config.toml
num_hidden_layers = 9
hidden_size = 192
n_experts = 64
experts_per_token = 3
d_expert = 128
d_shared_expert = 0
hidden_act = "swiglu"
moe_layers = [0, 2, 4, 6, 8]
router_score = "softmax"
normalize_top_k = true
routed_scale = 1.5
balance_loss = 0.00387
balance_bias = false
router_bias = true
n_groups = 8
groups_per_token = 4
init_std_router = 0.00971
lr_router = 0.0016
vocab_size = 2048
norm = "rmsnorm"
norm_eps = 1e-05
tie_word_embeddings = false
optimizer = "muon"
learning_rate = 0.00674
beta1 = 0.93
batch_tokens = 65536
max_seq_len = 1024
train_tokens = 576600000
max_steps = 8799
dataset = "wikipedia_en"
Below are experts of layer 6 (counted from 0) of a mixture-of-experts language model. Rows are named down (a neuron's output weights, with its number) and show model dimensions 0-191. Each number is 500 + 50 x the weight over its row's rms, rounded and kept within 0 to 999. Numbers have three digits each.
Before each expert's rows: a language model's description of what the expert responds to. This comes from a sample of Wikipedia text that the model never trained on.

# expert 13
Census demographic text. Tokens in census demographics and statistics tables, such as ic in Hispanic, or in "65 years of age or older", coordinate primes, table blanks.
down0:545444437521521530576401465420532362526463511431476546574493567502500507467510470469454540518527468522501515548523477379555562458506489519523446497513538528631471546451509505457468503483547446520419516480528493631460478499415471554586478489499438435449448489511439487454463543432469415523521405476556533499501437442496404410518438488587498539420549382529474485473441466468431504406515506467508450487492531501447574513431499507520551449531455467493451461500577447434587454523451517462568530543427487465436548522516509507450555557595571539510450369481464394568443567547485498516
down1:570590504413525490459481528518502515559580438530535599399537438470491446391538512472562519515564568557515514526487487465471514537467490484442552525576444549576507493494514571432521532524448525532501564562486474456380460439527519553535393499408534560543472480462373503494464510501419573568437504551479525527536479597392524504552495575478506552451496506542446460569509495485494532413452496420452574465527406494534502475520504454500473544476422464534562530462569491518474432511446569561503453510530533542545420576492552467443571451483544428515584532437516607472577423526410458414
down2:448533532473549485505522510428418483503521565546490498516523469552466468607437582520437462484419435488432429509558515586484566517408490409418457479528527486508490584424559521506545567443384547523537534585566421497490452557466489542485519516528496464529537455433446454473472528524568475473554390464532592545475588488466580438446512581507556527559514429513592499471581525512501453508464569474535386420487531467575549459476413480477422518498627484499470557476572532473568529457475482508457457541458549437483440425494512472413486562445517471450541502555509569569558547595560486487
down3:470534550533535485545551507441481490528518468483479591470494508530533573580446504515583569512496524571529510597560514496503501550538498563469484399489543492474446539415560480422608473502481553579515467491546553533550479436511440452369621497568419460434507514479442465476526593574510492486474554510564490530529515495668588470449578453430494494440479517472393557447551503572509485547546497425461453499442459546517436542479607553530453479564534545537430496522494591504461499475489554496452551556485535594504545541542488459473510551524450527455453448541495436469593396493588441435
down4:466567521554430545449481483553456607505419567492510502507459540469490479447427541520535444563483551465355458500488455523414600548505517538424393434586470523522622477503512589503489451488487465420486421469511528502548467456494436521539523493508487498505408560542488447508496480465498404566583445556516541566503479474406572515486440586498551495531452499406540527460566513577511513516518578505463547479559523520550497389501524561510429561501427510517453549570524455496484458418508530493407423454556479486397529429545483518462481494546489500522559604474389531493417446445569556447
down5:523479483618416506477548540587548467508483504515508485419548466485426489574489475471539541518463428379536515547497420478536485465499566603550531447536481546573528539583442477544527492454528504531500437466528583484583635502538535505545523581517477561531601486377466479464588547556533485514588504556494490457445416467487482567480589528480422436511430554520440471554521416436526533522452458481521473571532440460548481451548433556525496539473520561543464456480405549523589466481546459503403525471435564547544481542585469470585514514448519498528553425591535439560497561496580543530
down6:427428453504499446587538601591522512495565481488495509574518505537489512496618523430499510531512440450452546496461529491506477487448404556467454460408493520545408452441540501438524420530459518457468549439496420520602518378487500515513383612524465529477468573534530482494451473527510513558486472470519440456510433513491506479410476471504451492440534554515598485508471525460418483467494549484392523469581407511571503530472463484479519475510561561513514455429560629443518540502425544579482501435489388545499531539443437385474431517456397510509515509392445589476445473479483453534
down7:529499544577458527582455569514496520456496507503460524545440488587471465564535463474457563451531523543491480429516542495516511508526474533574498575516413354459577438462514442518584565602516546482513516458532494536452476508472534517532536554418517497476602531540549491377506509514483560546523539483531584547524524620545598516446400507418503433487501497514515475488429455498431427393411452501415527579548469455520469364430507553538544547440496424500501541576419467532487404524512444492520479532549436456474580515546498536412496421512582508497555470535510448410449479413521491505
down8:549419514432525448479627558544453609514496469525378502482501509415466459517445532538544515622396455441494555538488432507531582459540495468552532471521496448473499418462491470451552570460546493527522455508549489528397505486488414488461545527444429481626467467445488454467551485510514492508506546484434471486451534433458399553502473390502510481488494508445475524367527517493469410457473587549569429527490460436533411452512489522479549466482455557506564533511431460493435466490468508528427433520548572517470499513438422495527542452604404457528420540464554444520400486487491494618
down9:573569543438415493523480497529482432532476416477475513445577427436515576509557580549512490503409518477472491429415582574472496549513483496539504490580495507510487430452513495543409558420513443501567514537494644620554558493499442446455475511526503569447491458484466574604475486459632450527496558514519520500501450553498437470569425473490549522496488457553495528454456526489524529487527499523574550510479387503454482562446440467472554580495491529591443417462568557549465509454423543477401520525484528450541474563491507555498491512521489451522453547457481394465591447612382502432
down10:445487510457490401340392501502624534474539483482510586569518603561431479501514522508462562552483414421480574482538470491395509503491453525520491483437558485514525514520535568483477410491499350563566486524552552491453559517465542448527515495540480467539447456617480612438472531412519485550518478513493591417461445489529632466499501401497498537552560591456545485537452486484505511489414486523527407497514539419505495507512466497528495454460397473560504521448476498497519457450511515537502476510427409515520427415431503543539495573529499481519498590458405520460499420497532474467
down11:592554467520460444478480450526511498472421519452393488449523534585407589551506581563504498562436495436599468594517525475436513484475486458530488555491603497410554404475493417423524494515532486477537527514539450539581451515560494595512488475524556512461538461473507551527510574484545429472639517558503498559460488456480459591538543523485508515463516549565460594419553531474463419511445495574614513527439519484602473482406542530462481451588434409499510552499475547580569588491515619477560458488484435498474457533466493489527468490572509504501550457528596562478473540576541495501
down12:523485502461501538607499555522501423429490506509486557460523434527449447530488486496484528550506523593492521552525498436500438486553447397508527567529561436510432472495459478490408531443501598391471519521390561458508499502442516583441534450475510485448511467502503389497496438479454446513559565428508452419554492515398470474457554433583472501566553456570528455473476556496521493455422522536457546492487503595446460442497589491456475529500616490437458455489435481539454512525600549536529451473420538445505593498431554528565539466478623475416506501527478429576647555490526576566
down13:470569519479500469537446507508452469463511498469545502444467529558560423534383417508509408557594514523459465517488490437609475466484532491477523506557534531439463447530450491522468439551411505441454524463471569552501470539513472483477534487463472497453461475424586569427408597484457508455495504535507495494548504509449439433496588527419451407432564513528445444468553554499525445454487454564372502449486483495493531472495518569491452479619499491580539518596496435514529408434470566522575509464488462583555464509583633466545577529470588526461426514525466460466554416456601513390
down14:503439531427515538419522560572469533482570540472592471626451555472439538474535584513461545524519457447470478401373545497539558505497523605539414555583449551522467484479567490498561531481488394513481497516530434492557507560528553476546479534452427531463535508469561482397459398489544430547535476597523488481583518467507472482563460495488512514536495510487489550459540451510567503441630516418553474452424413540549572552439539524518501616462484486506468396493472521497464476500490441449447419430539478454409495548494598524560424500571440511467532526498507588556481567435548495518
down15:484559532506519444501473519529387501561575467637500474591509543394485514504503487565549541419460509460570499503529545552487424475509493502607543498557488456508563523511531463539607363513468517518521532507546588516466458501534430479453476470433456494493375640578552489508531538503541482454497464484439526579438546572467487529519604469464419460464496491539545522485402382516576480440484538593511538454478450506494443490483480562485529459485473506535510400435521470574546417439540492521560568536567559434525486600513489506562487454534432518533481516507468538441521517608459447419
down16:486466512575497496719566601482498459520459513538448570469512505458479468557467505542482569484496484469445460538576565502513575452458466484535521583556567578490504548516432508428418431511492467523444534470536520540558520524487543529488443527500444413487548578464434556567482451569438514480495555648566466583455533579492455510537489511487452439511491452443525561453445459506529453463530480579413518528443476541420455501516499488528537451480496450463566471485471554337483459546533491529509418542406508502418527432539429489519516484458467459620492428444466486514455534405543499532
down17:498370476520522460542525519442446589587486489531460504489405443465524607509515532463478458483452552550547528527398503521593511510508559601568473558472513474466512487534466515552536391543481462429573522532423506422615552508497460547540531455511491504469462495448469431480574525446451538498525529463494599501589483508441399468675520462569532502504538502528449543513485495532495456535548528436501435453437468471540537549532435555535514483541450510417482544399446477406473462583509513401443495542526592493492505416561485420520480536427441498484443552555553479442446554512468471593
down18:435481431484541575544432544525574527539514524561445530484609462470514490519501510459510506534503557446516475531525414521451468516511509537507556415481495463492422414612502396497546549488494459421500565487422403521458525493551429505494538476450550541521497529497437615452589547568544593459484518525487485504526472532483580492424532477429589591525530419507506544502469582491503485499467504456547550426472415445463524413468558442509529468489533435541622525449559602623449465509534581443525488464542476445511622603484506498508518550512495612442469484463432476459469495450472602541
down19:497439537541570531469468490488517451589569430523535547508498548540555520451517507523470579460519432506493418512501420472441450507444442483578492507446467521562575479435442456516475487532358511522399456495426489474606458564434431519434464451486588440570543521569578554474603481434490495465538509416496505418475540534457525467415550477544440548530510557475524484491448505414474424423567501490442495551442508524465504496497558463554557520591593516557517493447476523592514439496541555480651507446504465475443527449493511483585507493567612521550422501529470429468493539425476432587
down20:559542573502521591528529557497525361485503503521495464423599454492479447553454454531473514568380507569529431482480512493570418544438485546478515523480445427385521510498525569488442494498487441542434495521531519446545466402469480398515536471465439484536425532511509463459561581371500607502426468554518526529480417481414498482453531488601471426529412508469493491394420512510556532512526458503436413538554480489424563461439503521422536432428512415458505485509470561538432593481482498507580477514434472518446541493515433476519510475551484560537473436497521399504528436532563599500
down21:527431486511463509533463538544530511481562575424419570657536438506523466501573566501515562513629483505473589579458571489609503438519527462523501471512401433488617481519539546522615491496455424553451507508532433418516506551512482551497390450533453555476388561459480535503529512411412478459442468435522525522562541418526439507522518466518520471462515466467510490587427517569525484540438473446474457458465485499524469610532457496466480591565498484531506457536516489510480455494409465500433525456483463453478612582462473532412453542521591449562461543562530471426496471482559493536
down22:563480455489546530436491451428511492511507512510519510556438452573582502522501602509432537430533532535633566445483423447501490520485531476496503517553508495570555480495529447526564417445581480482465568503464507460449425526501465480447538474427519484465477418457463487549501576543493559567418401504566514449545566495473467484407434498479416451440478445437500482466501494510538553578499475466435535459682578518507519471513497457532646514631484505339510547521505501478558481395591505440452503507537512561512507495483429491553491520527480530483447541569505550487495501584439440584

# expert 25
Sentence ends, initial letters. Sentence-final periods and abbreviation dots, plus the first letter of a lowercase word after an article, such as m in mission, might.
down0:522503507571468516551510570421463453480492478571546552558463509473434444427583515427484441596504474496467525470545550531468482462529549515433538461500592396475507460529556448509533557479485573545372470549487506604540509510525392549512442587478557476485587508533531463534498358552412540569480528428407500536488487593552454426583540463490529512477450469573422513544487599526413547523551502550434468470549501463518554476527373514490437513448557434467504422534461497512506531525491474462501497512403491456562483496494414499391525546552485554459550480429613566515482471498528546545
down1:487525541534458491514479510510467435475568466552502488480469477460463441438482525418460496579409520514524456538513504533475524499489482426538547540463525456442492484575511470474504537470611530595521451498502499590570514513463536500425575585481513523528502459557494462462524520607505497512505519397379477458563555511533578609468556556489570541453451535559583514614515464586542422536493523538558397589458422546542431467497502534548575489384517479399578549434544569560522462607541554537544538469489520505507457480429460537436508488598492502440630433480517533465592523499484419487
down2:516505508440477476481535494485410416601525587438595484474537550496515405456521500577497507469471458484457450535483533501466434556561421545508432407482490474508506444485489519490588493549536539541375509391461496595401560509424488462501597467492552442543485557530623535495445435499506551506438438468512412402487482517475470528502484516571399497494513466511552479481476392493505475442508442500472532507462460404484600537479509492476425393531560564513458520432511535563423591543449520434468493434520525489460446452597524444499484568557513531489427390523489516507513506489614574523
down3:524572450536438492488483548511403458451530538374574490454500508427524469532459492591495434544569459518587505524439454410491489498466534547554516579522534507512490540415450488551494502575527427531527474473471532465411554522528424575552381511503617488533588517517474547449512459420534442475475584468503490546451502438515572431333427506467545526460410437467515536467434451449479510511470454606521485535473408561468564564460469529498551502507490481464423460471514440498477454547465527494468415456458523461457531434557441578552517432548443414582422454502481511540529560456435465517
down4:435513496545458511457532575550441614481462532536446450416521483587569475489556462480449520553484461487512472456523489456506536503525600459421431618472468531377549498515617412460488545503471438455519483478514482498564516462441439533551524544600497530419597529454501477396562579420478616520483534474539508525526501426582507570451445474425584507529536595391532514524521587454544521482533475512599470529451488570489566461514517444488476583496582502502447535463574512516426547424508487587476536450572504588520525515559465507490476490488509480469516548558452537459450525434596528459
down5:528523530485480528545405503511497454517564546425447480535426528572508484377512527537493406438491504398522454649483496484438502598473417539479445507488493548474381510508460506446519468490461576374478572591478441509529471466421491524498403607595412546518511505532525552475509502427504389453649548491563470536490538561382481424442550445457510450518530543523550413426557468459496393477473487514446518615484512450495515497498474541489497560479516514451512510489492496552501546519438425487483484531512503478464503529531593607533508519505531507542526548578488516565523527491541546553
down6:482502595529604418587521439461528511552460466476478534432546493469509426483602458598502469493489494531457496434448569429558582447481510430557484442543485438495481476449438560423569405506515507524450492479468503372495491500444486489448486584494543521521516531448438416544549537397545506525511553497417450576490471510488475516518519553436585552497562480485504512589519525502432490441527496532544529414443578429500550525571532469502539496482522503422338585435435439449489527479478515448617503546472455469451552491468434528379538549528535502531462500453511414417571522491526419479
down7:435456591465507457486556497453501551496561371414601498510586532383562498525552448505476458471568538550482588425486637492520570451546484508594505499519469480505491465502493463418524499469492458528436504504555558367538491399461553490523497384467473466531568516480545497488513493453471477529517454478554478518464501494521537458596555507525506494446451461515605566537479544428558524553560546548513571415453529556492467475493472464474470487464508540415528463435630519520437439516526420492484618523485480560501597508494495496485514432589584449415522521563479570535555519492596566483
down8:534461489446510429605445487546504562460498555434388512524411506531478536469566536575544430542513532425468534502516452436466526406484475575504479537369491613440542518441564504519415568422467426518475536505465469412543486616460448541521522500465557477611465495513542510514534474497459464500375498509425575450586474447497432516552553482485550510507550485464465499600563513478512464446519430561530555491448371484447488528516587469566605550506597538533530462458514520536426461573571411558505472514612473511556464526516560555517543529514468502509585481514548515493539466487491534496
down9:480507493480457424473484517477412548423533551517481569492546412562500507480476566430431531515482659620476565501579528450437451508442430478498559520493546471526491485486472458615522473531551458522426561531425526428441562442539519515484503516556514502517505471490534539420574420551465509463501471412537488483530482403498517423558606537491393622516420539456402445501503499505509423539521550466670487535408493449586591508569493503439458517503577519509521550518491540495481425515452491473530481481571488513509591560459494491428536444541426581483545474488476476487446492536508494551
down10:526560591496520577357502494527389361475440410571545507560453538579487565564560455511492403457441560441570532525484512493528545461578619465498528422498471474446563580484523561539571522474552505433663493505475530564483513505490496483492402526459392517461446453533426505472527443558479573532496501481490486471560561555568494502433579468557494491622466419473491451449551437496479527511468504569485645462504471568510498552486486526541503517551533506515427514459475508479461478436468565535431509533551530530543515443547457461447459524420468500547478470430496524506516503509442484526
down11:563470487505516548432500555566499513473522516535511510510470432606519429574442468517572540486446473523470525446444525523444448502537493531534480431499448474432533516585467503454468509466598564472573457456542589622519497495627434547567488515518466421531441460410530415539568535582422521388506503507548562478508463495439477533567517576478473413528403416511503507445414431510567516468474486453559456506463441479458572501568542478587469476469508477489479476623458460496472639471499626474577488450641495466464489535478452501540549511509424532473554485476533468566494489525498460446
down12:506536469539514470602534543479546567563461523527507447445549414512453504525555495527394429553477443527486463477563393445500392462497503499523521517543528468486468478574465552514550448440485315470432586480528552449621398455514517457445426420570524508523489529500548472521561445543542502456594530505508481481474554490497510565557565513512524493568455558455498499550423474399454478494554433503540527558420518533576492466591451502544492559494433525469558435498496512571521548446552520451533497578539565552428579435526429522433480380518464511384562488491483489560493557480456513470
down13:457466481489457501492528498473510433585476529541551611437458543458540468488515487472553470532486440472504526534519522582517495526521469470569514507589466502512503539427592497408496465495527481395581451511451568591566551571501492421515425521429503577610480610521473419612464472458439567436540472461388529551478505460454479433544456457453491494438442460411533448489455533487467486435558507474424454527521484433493504490490497483427576542484504432496590483506535525508525441531470591367461431421483488447532438481593472532498530514522559461603495473505392425392455520599504506514
down14:435517533462524529501497539575459609545554541402570532515547575491616534498476501516532496463544508443605602536538567535508538539473447405511580404506473478587524572606418439538469483480444530500490539480534505502536417499601505396514550513436473562530488441534488492509596436592536464430568478498495460498384447457537500433451535526475485519480581500465524508474522540336415543406520613540472454523514440478522511493453489561453551429503547455466573482570518606527486426572494544517517485511555529521509417524501455498513558473557568518537535477465511498474518469495545544555
down15:424481475459401538470563490522561429548393472539571519539506485495419542487483561448549481391496477430516440528457421561423516555548463538413522515491480457516554526529550518468554494530472405558389523561561499481492514451464497500360467460569533524425411460512503420462528533564498452542535478581481514503538426441511425586480423530490514491445478608511571500500499496453546460516457382564526516611466427558612486460462428530447522465475451521540534429429478477501447497447527543554563467418444565515473429437540462524546476506567535620496536519500453468517529498458561457495
down16:450464535524451467472533440460448498468523566520542527517506598501525528562484428523562535416424452523461459450544442573526393565583559501445466532547530514487561488525454519465487527405532499559563484614523507391526502443607486550510499434481474520521435468609537554528520522500503439503556497435582470497455481503475509550319510470482527437585538507532480545519489524474530473496505572501483511476580488587469517497398517548488562578591434463534503382518562524493484631506415494555450490519527533541425427519426431463490467510534483423519468465524432471522585615500510430533
down17:544657510495541470430503541505491525580541463478476443489538484487523482549562579461437475513510453464439489494449494583372545541527493463488480515567481473552515408531541530472555604510476597573498537395448556558535424531494440420574560513544511545481536532495489476451507520583500419561508552558555513496544558466570395497535427485586509501494538451441491535486434391500468537520463431462503495446547532442458535484516474564488517541491464516639549497471559482549444410432503611449531496440563416527540405560533652470444541500506455553473449492523485489445520551474466486479
down18:519504463484413536515509535485584520457476494520560516552437447456536531423554530565477541526430499551523472381521508452478519530511461531590569481464486581563466524515614573586447479547479556518526457536448487569636487491486522475480432488432534556521536468467529582485528402353410499476517493542481482512493495477497381470523434499522527519501559526570552505384592461498532384574506516529533470500449530553500519563459566491465586540497554511537473610472555489492513468487414484576554533452538510526523500499457591615517468444427488396487482489590532511567532464555497615487
down19:463558498481471557485494516440520538577497420451448548433552435533468601636534481477548420549572529422562575505555422529414495503549543450503379349494529532547440389483450582471448528410611421504496549537491479519440540625490433484494470432513492455435461584496515489487483425473464472487425528460425487509521500445536530543440529472426452543497431517496576514503518491483508518520496511575527379561499511408547525534466524489483463574481420465421437515583483464559520462512460538421546548546469503488534486483492538524475516506426489514562490480485523566527582541448493408522
down20:510528584524450434594483488406477472439466535488411408453522485520507387486516473421391490487516457600556564465524558479479558460471447472468608524520523474486528493569506471550504431534516507495477502372491628548456521539489478508509514465451521481509516416481580440573518523554537482461504570549497470500539537523506511562490500565552557510550498437449512466495578499459517452540507544587440474545493403463478564462550450458459523521627543534557580460592496503496502446437460448417468561425431439441448474518489424602545495420523535464562510591543438533438478463483484615421
down21:509502532506512463455507443523451555508529573441530577377501396470484586505541494445450540446549517504516563394451459532593532441528394451514539517483529494522535501593544517445465435502442567495545483477516528421489553542444409508555634396465501531549492504436567527623410447534426502399521525401552458564535473409446471504386523516550401569587556424487529550453466478509462454491489430531526544587472493440509519557457518514511469504492446564474504564476473534534555523472522501543407523462520583534420466522501543516551500460540513581502554437550515527546503548535505557445
down22:516546521559644486559541572487489508542587452540620534397491533495495518492498475464493478551451459446456502429525460460464495513444402444548499510504460517445472499452453440496538553474580501448453517542434552500454510542500533527497424487488487539581548530484499483481603536504553509532484452395453490450477475526570503604414539467598462616450427590429561461486459565514530427471515550491482431470504556497534538473478494476449456406538420519574487448407450435472540558535518577527470476564517560564499457507395530488489469597446439515486504533352563493462560618475525464495

# expert 19
Digits, units and c. Decimal points and commas inside numbers in sports or election tables, and c pieces such as cm in heights, Ecuadorian, Arcadia.
down0:432450504491584559493442464503488581494525442571483489496506466433564546449560432535479475495517418464472473504549478511400563419528478493413484541445497419461560480592624530560398494410458526453487487589431472496438505575397545446481610515462442546448501480532481529595475516547507552504485556479516488574492629464589518534601485589490477447434537509533474432568537517476486484466461473517462407481500440528498532485588540514516409498354395549516511577455515428550527508486517486418483431478513431570547518472517500594501458490527547453518547473487498534502523451425453469523
down1:540498502451466477399569506535479507408508463436521468495484530492517590530505520541550500418486553537485468582533554482503510494496476528545499614494539558427440506387504472475526368533600505392511446591581515566432511506495449590578488584539507533521509559552545444444509501531515539439535503473460451496519489525500563496529487624546395444488510484495465551572482552508428502434446517446511444395382478355445623506539515539535479483532499476544527509457589512494526521538551526517439554492396459498508488508474501508491530544491542492485462416505421525555484436486597549371
down2:503449518456401492586512424414495477506426590502541454437508561486515556518443613464514453555496569517594570481449571486535472487460490500534532516482459509460510544416533536492389593387410466527469457518487510442512513468456541488518467386514498537621490496547443486486517497412435522403558470437467449533535439559601576525430529534469583402525462506570497488457438441469555509516402410569511492552491468553522576486489442507548510522541459450554549494492584497540418512496437431566500482522536462432445535452540482500447535564428440448456554417584494506479536568522526500455
down3:527483448516513532441554441606548422451457511601490467519429471548504547477507438471527528483378558551463541434547500585480457467477421617530540452513508517444527460551580507488587449566470618492553425528494530548420449539478485475498442496544544626460512608481508513575513518487604530445441525500462613468437436528524366478589532452481458621496500538476556512490510540517550487366496484466550506436554523431499530496434554461490509555571491535544584461510446504531511478517505550511506550585601475512505481539414488466508528503530514568508435497518467444545534533571451539541
down4:496476491530498438561520457446487419475503467481509426504535514408466474583551501403470437483593487491490545542532521522443484342438547453495492514456514472433610497539575528467567547502480525525515519447588516462464517491567547485451549437458507515554494459488500602464466540467500546569463574562532516528453465448489552433468435551541578474479463487467495392545509567506501486514504465461476452560445454575535533471527459579507463469462482462446447439534501626486465471507547490414511565480606561501434502619510455551554513404462402499307490531559473449517544499465579467432
down5:523464470571507591450564482424471458482537327498471392567521534425495556549454505512531365471521507500470501582529489581602518483579446500490490525545445506617492427441500486446494542464499433530529472457512503545490481482552462511491593523567459500458548475596456532475483466477387457460514511497546521463548457513490511481412561592463483485592502432520500521505472524547482565330562471490551490464501432565503543518421456602488419462411451446551514451546521483549509532438540542341508440560504434508462526503507494597480478498475449504444491555524501483471553536536502502468
down6:558507509493490527565465444553533495520429513428448522502460425473476450417495516449538431514492487420500547517411452428563449515562562459484473408495532492529431422560497476448465523500542496572539606476532505437456528474477527494487497585508506504481493441448550460493573628503536470578505508413614406579479607371442550500552470529491582445519448574478474509477510479552575524482435519484437542504623494479584504600405534500445541470561588600483548527440471503474578495460557557536452514561507524506440405519429484485534417552480563528531518474457497563511530549505538532592
down7:448463530480487426488502570546559610424578481486474526453526474504477466498544432426519499577429643539586580493481488482502466448539429577539476507561507523478476568504513435448463500494448459400475490572474516437569537463435542494527512583529483527549466549541590498494426570624488513453495475487536376489475510539552420526558517550508488573459500521516520502433581534479586415571439476432470607496510602429511474460458509452530473450575547449469530444489426463442433503520394575507508515519492505457533486440461444474523496512525383570470453487581488523418475527513570514405
down8:496582510570453559520577569480472486455465441516544494415485461504500570544430495512619447522418502425431564534514536547521562570399533491513551468453451543457515438563511485478520412499461534580497534500544488584451533383521618553454566464516499501534544447432454572556533546490589548478484565450467443522570444563493535474428418474460545532519487454539540483566608476537566507483575492477513519438470452474478489490443592464473491501487556526448526438389450500518578519482588491515445412533443516444497507476542391532443490374417473509518481484430508415513567436523573495515
down9:554543512428526457498452550492526496470511531440599497478510463477433500517582557495434474645495402478506548453501515551446515474502547542472432535535557475509444527466513495502444493501498528504548563495498425475470482485465457445554403442586409526423590525504539494477458533525489444498514574533452504498545551443456572553485503477430459483516515539571491572548489541559382558384504478522416627542540475465503520389445482556537404468549615468470608495552518447471540516525536560555388519541494524526449499427535557512499520473376434471436457418547429502524545517523383451517
down10:464414548415483515440379495480465493440428485518485445475447507511393549480447401494541524479422528416551466457457534513521585479598588508518477557463450470577494505392552568449459594460400561604541480441506478496430442508509507499521462516420508488481497501531529451509505476485515470486545469522539635529527608500542507517481593577588536530564474473534513627573438471420503553438454471537473439460528552618524524478465491435495498479518552483443484461454455502470429584479470415577483452521501546514460494447504467571464452482534508412582542482460505481519546433547568499426
down11:479553558518480424509483483581574506568534467482385358414525535489569475478555557415397508394481450552504458519459471560548532550474509561485496477471481394406456502435476461521437582552447489523466572455434466517501458405498630402472419464454490555497518409565589525562550495476478533533491488523473393533541495465559519492480470569348423496510465529526520490476499554493489442497478486482488465580428506460555452584456514487490520475472484417422505550501471478553474462535538407542511542459541467609506582558499462495586444508544498493456433547515517518466485520516490437442
down12:574513371515593503493516489589514539491474563454509504472527529526457424537492538505504548499508466495546488492566528407439475464590535469544481402487438503455493540447536485498401416535511517568480437501579535627473552471513469431492552473482509660484479558536490551528440531457463513470485516441590497512462486459497397509515472595485389586463537485547559553472584481400527481526537477530523451567481509478525527477442488527501485487541426413499470384598463533451400435583538570548514538495496390437442474488524460468615509470526420554512513480550570527545484495444477485415
down13:513527513514574461516521445458515490427544527397491505453456525494523530385602479531430522531468397504435505571532486572557536479454482503473523475599414497473451498470423460418522507418455472555467522432522559478473635566490494516492570464498545453530451494480448555549461568554481463507538468479512506468512476497439445503503562548530577557484568536471453462496623524470590498632509491535501427455479488477514470423493429433463547498555455526535527469506430499412460504550629589497457561402457483488479496413423476465489558524484540462532592521460593571360528454418467505528
down14:505433461556467451555442586567461495526568549451545583547514580546544545456489427466467454535463557527437489459494568537555537459591428469541475555516532477489530502526425551465559521478477470413499360552428535474574466532491592472470515488500539444555661448507545534507521497547456403449518537388476506482486599523535571527439511438481591534579585437555468555538460423421513385487469443537558470545555488481534512555418584484525487535418513528525502504453496453506525527515495466451467499548552464495560500440481458540447545564568502516518492560486599499544472526490546617565
down15:438455549521532519537548501485481584440429465509489435549522548512552454478487438421492485454508495366468478512523512522562389565458557437498417430534524518510523451385472516556517598478541467592572519519410503363518542595496460458570462536554433547474516518501486538499497358480582515482450470392502541464497551576543507547507533537496495471451447514483435531515552461649491554509477481505517466528493489510499457509515478481531471561395470447451375490522532499440548416538542477440465499536499523408497522480604542529467453514385422522549487504496415521403521495523477414475
down16:527505528482600571581575408476462478447555490529520418516511506592486491432515555439503477494540446444474528522517496409514498517444488471484535471502537439482557449472496599387444506428490583499556628582552455553434419556507482505511600530494492501468449509415544462447591543565574413484463421573551571407597400417498511520568454515509538563346429544516467506469494549488509484504549419508490525455528524527501363390439586471575499446496428489452490560512433459523487539542519578484532514457512478520494506459444584481499511488481532487485508543484473462507545546507525488498
down17:539458469527507481587447578479462386482463540572484567498505560439537437503507625438550523591406417568584522556512475446449522559471477447476463535453526560472335428545565484425508489449470518539572551445462483408512532559532461529432524499519453471454571517489458477476553524547533455437446564486462432484477492495553482486564499491510418516478467532496486526439500536425513468423432442561468544481448546369461529516503552471441483532435570528497511634535541487482477544550506489535507524484481504499422510519521570504439431554582502472506367565497415528571492451467522470391
down18:576549411417507493498654377539481565446504457629448459566390474467490506589491443557580455567534464514540518465516457504406483517511524461474495377522507476452516560566494521565514554454547503444515484428461442503537457504520400492430544533496599493540520538522494520494447438447461534523531490531488469499548532538516451460595507470374598458459537545632522553354469481519451425523503442435484538473490551506557446467521474542461522465488505569497431523449484527513522459471520428512475400563545605462471517517454505491405519505492485464501498496510458408485482539564450510514
down19:478419493455474565457520488472505614480541482480520476468416439488524501436456532620505505495485537442490413499496439531514455460441499515481538523538522518570522450470539469580468500558534499477484476583440549493481427503552459499409353581574503450556334521599570563481525534503452399515433531487496458467540456510517481510440535536421454567493518465434462519459472483514488544525351473483444480627493478443551511534519463516464572440449460483556437566513543511566469570557556529510425486556525574452409520422468484551484522576533423468544569552417489467475473538564575452495
down20:432589457601476464477464469476634450492493465498443525586567470465470511454514405486527466508593515487408419453623499378491486530525552545492530463497499459484480514554521440436512423502459520534482482483484604522489486463492573464436357491537527500429477478469388499517457583545497526546532464562476492558505511493476487525561543487486425562457557485563453494391524454613481429433520550547552444487495554569545442442573498402522519478453476531519527492548489465528459436604408414514502524547535423460443400477465490523445471520555469469598504517512447475508526410544505434515
down21:454471430449446532585584546420468485524575426329592490448506555439525521480557541485489447441550462480492475524520491437531481413556559536421456498474528647516541510472487533522570491452451546517527442436496445407458537475534507448475534434506491523452558482496476539553459547511565491508460531458488514583480537463530458508515503532534483483625424508429582421454493524523563485547628550489518548489565465484561514417513503459562534491474525593539438551520554498600529539425481518542565496503383443516540485542463537599622470480585537452529436454488527568465462522457502498450
down22:502536542520534478454525506456416492475514530462536502548555524466414456444521520447501498419594520476550491515575447499521530462471506608443435574479471471534534540437429454560495571519507546559481419516513531534481388538534512538527531461525456508410393525373391499426474552415471587546489596570472458530494478525496479590528538463435549485474495479457492474418558570518439534463487488468542502497560496532495584511546487415461413471439489524538662550514455444532598517519631432414473446388497441496481511480482493465522457419516573477421448467450481565474558464477491530544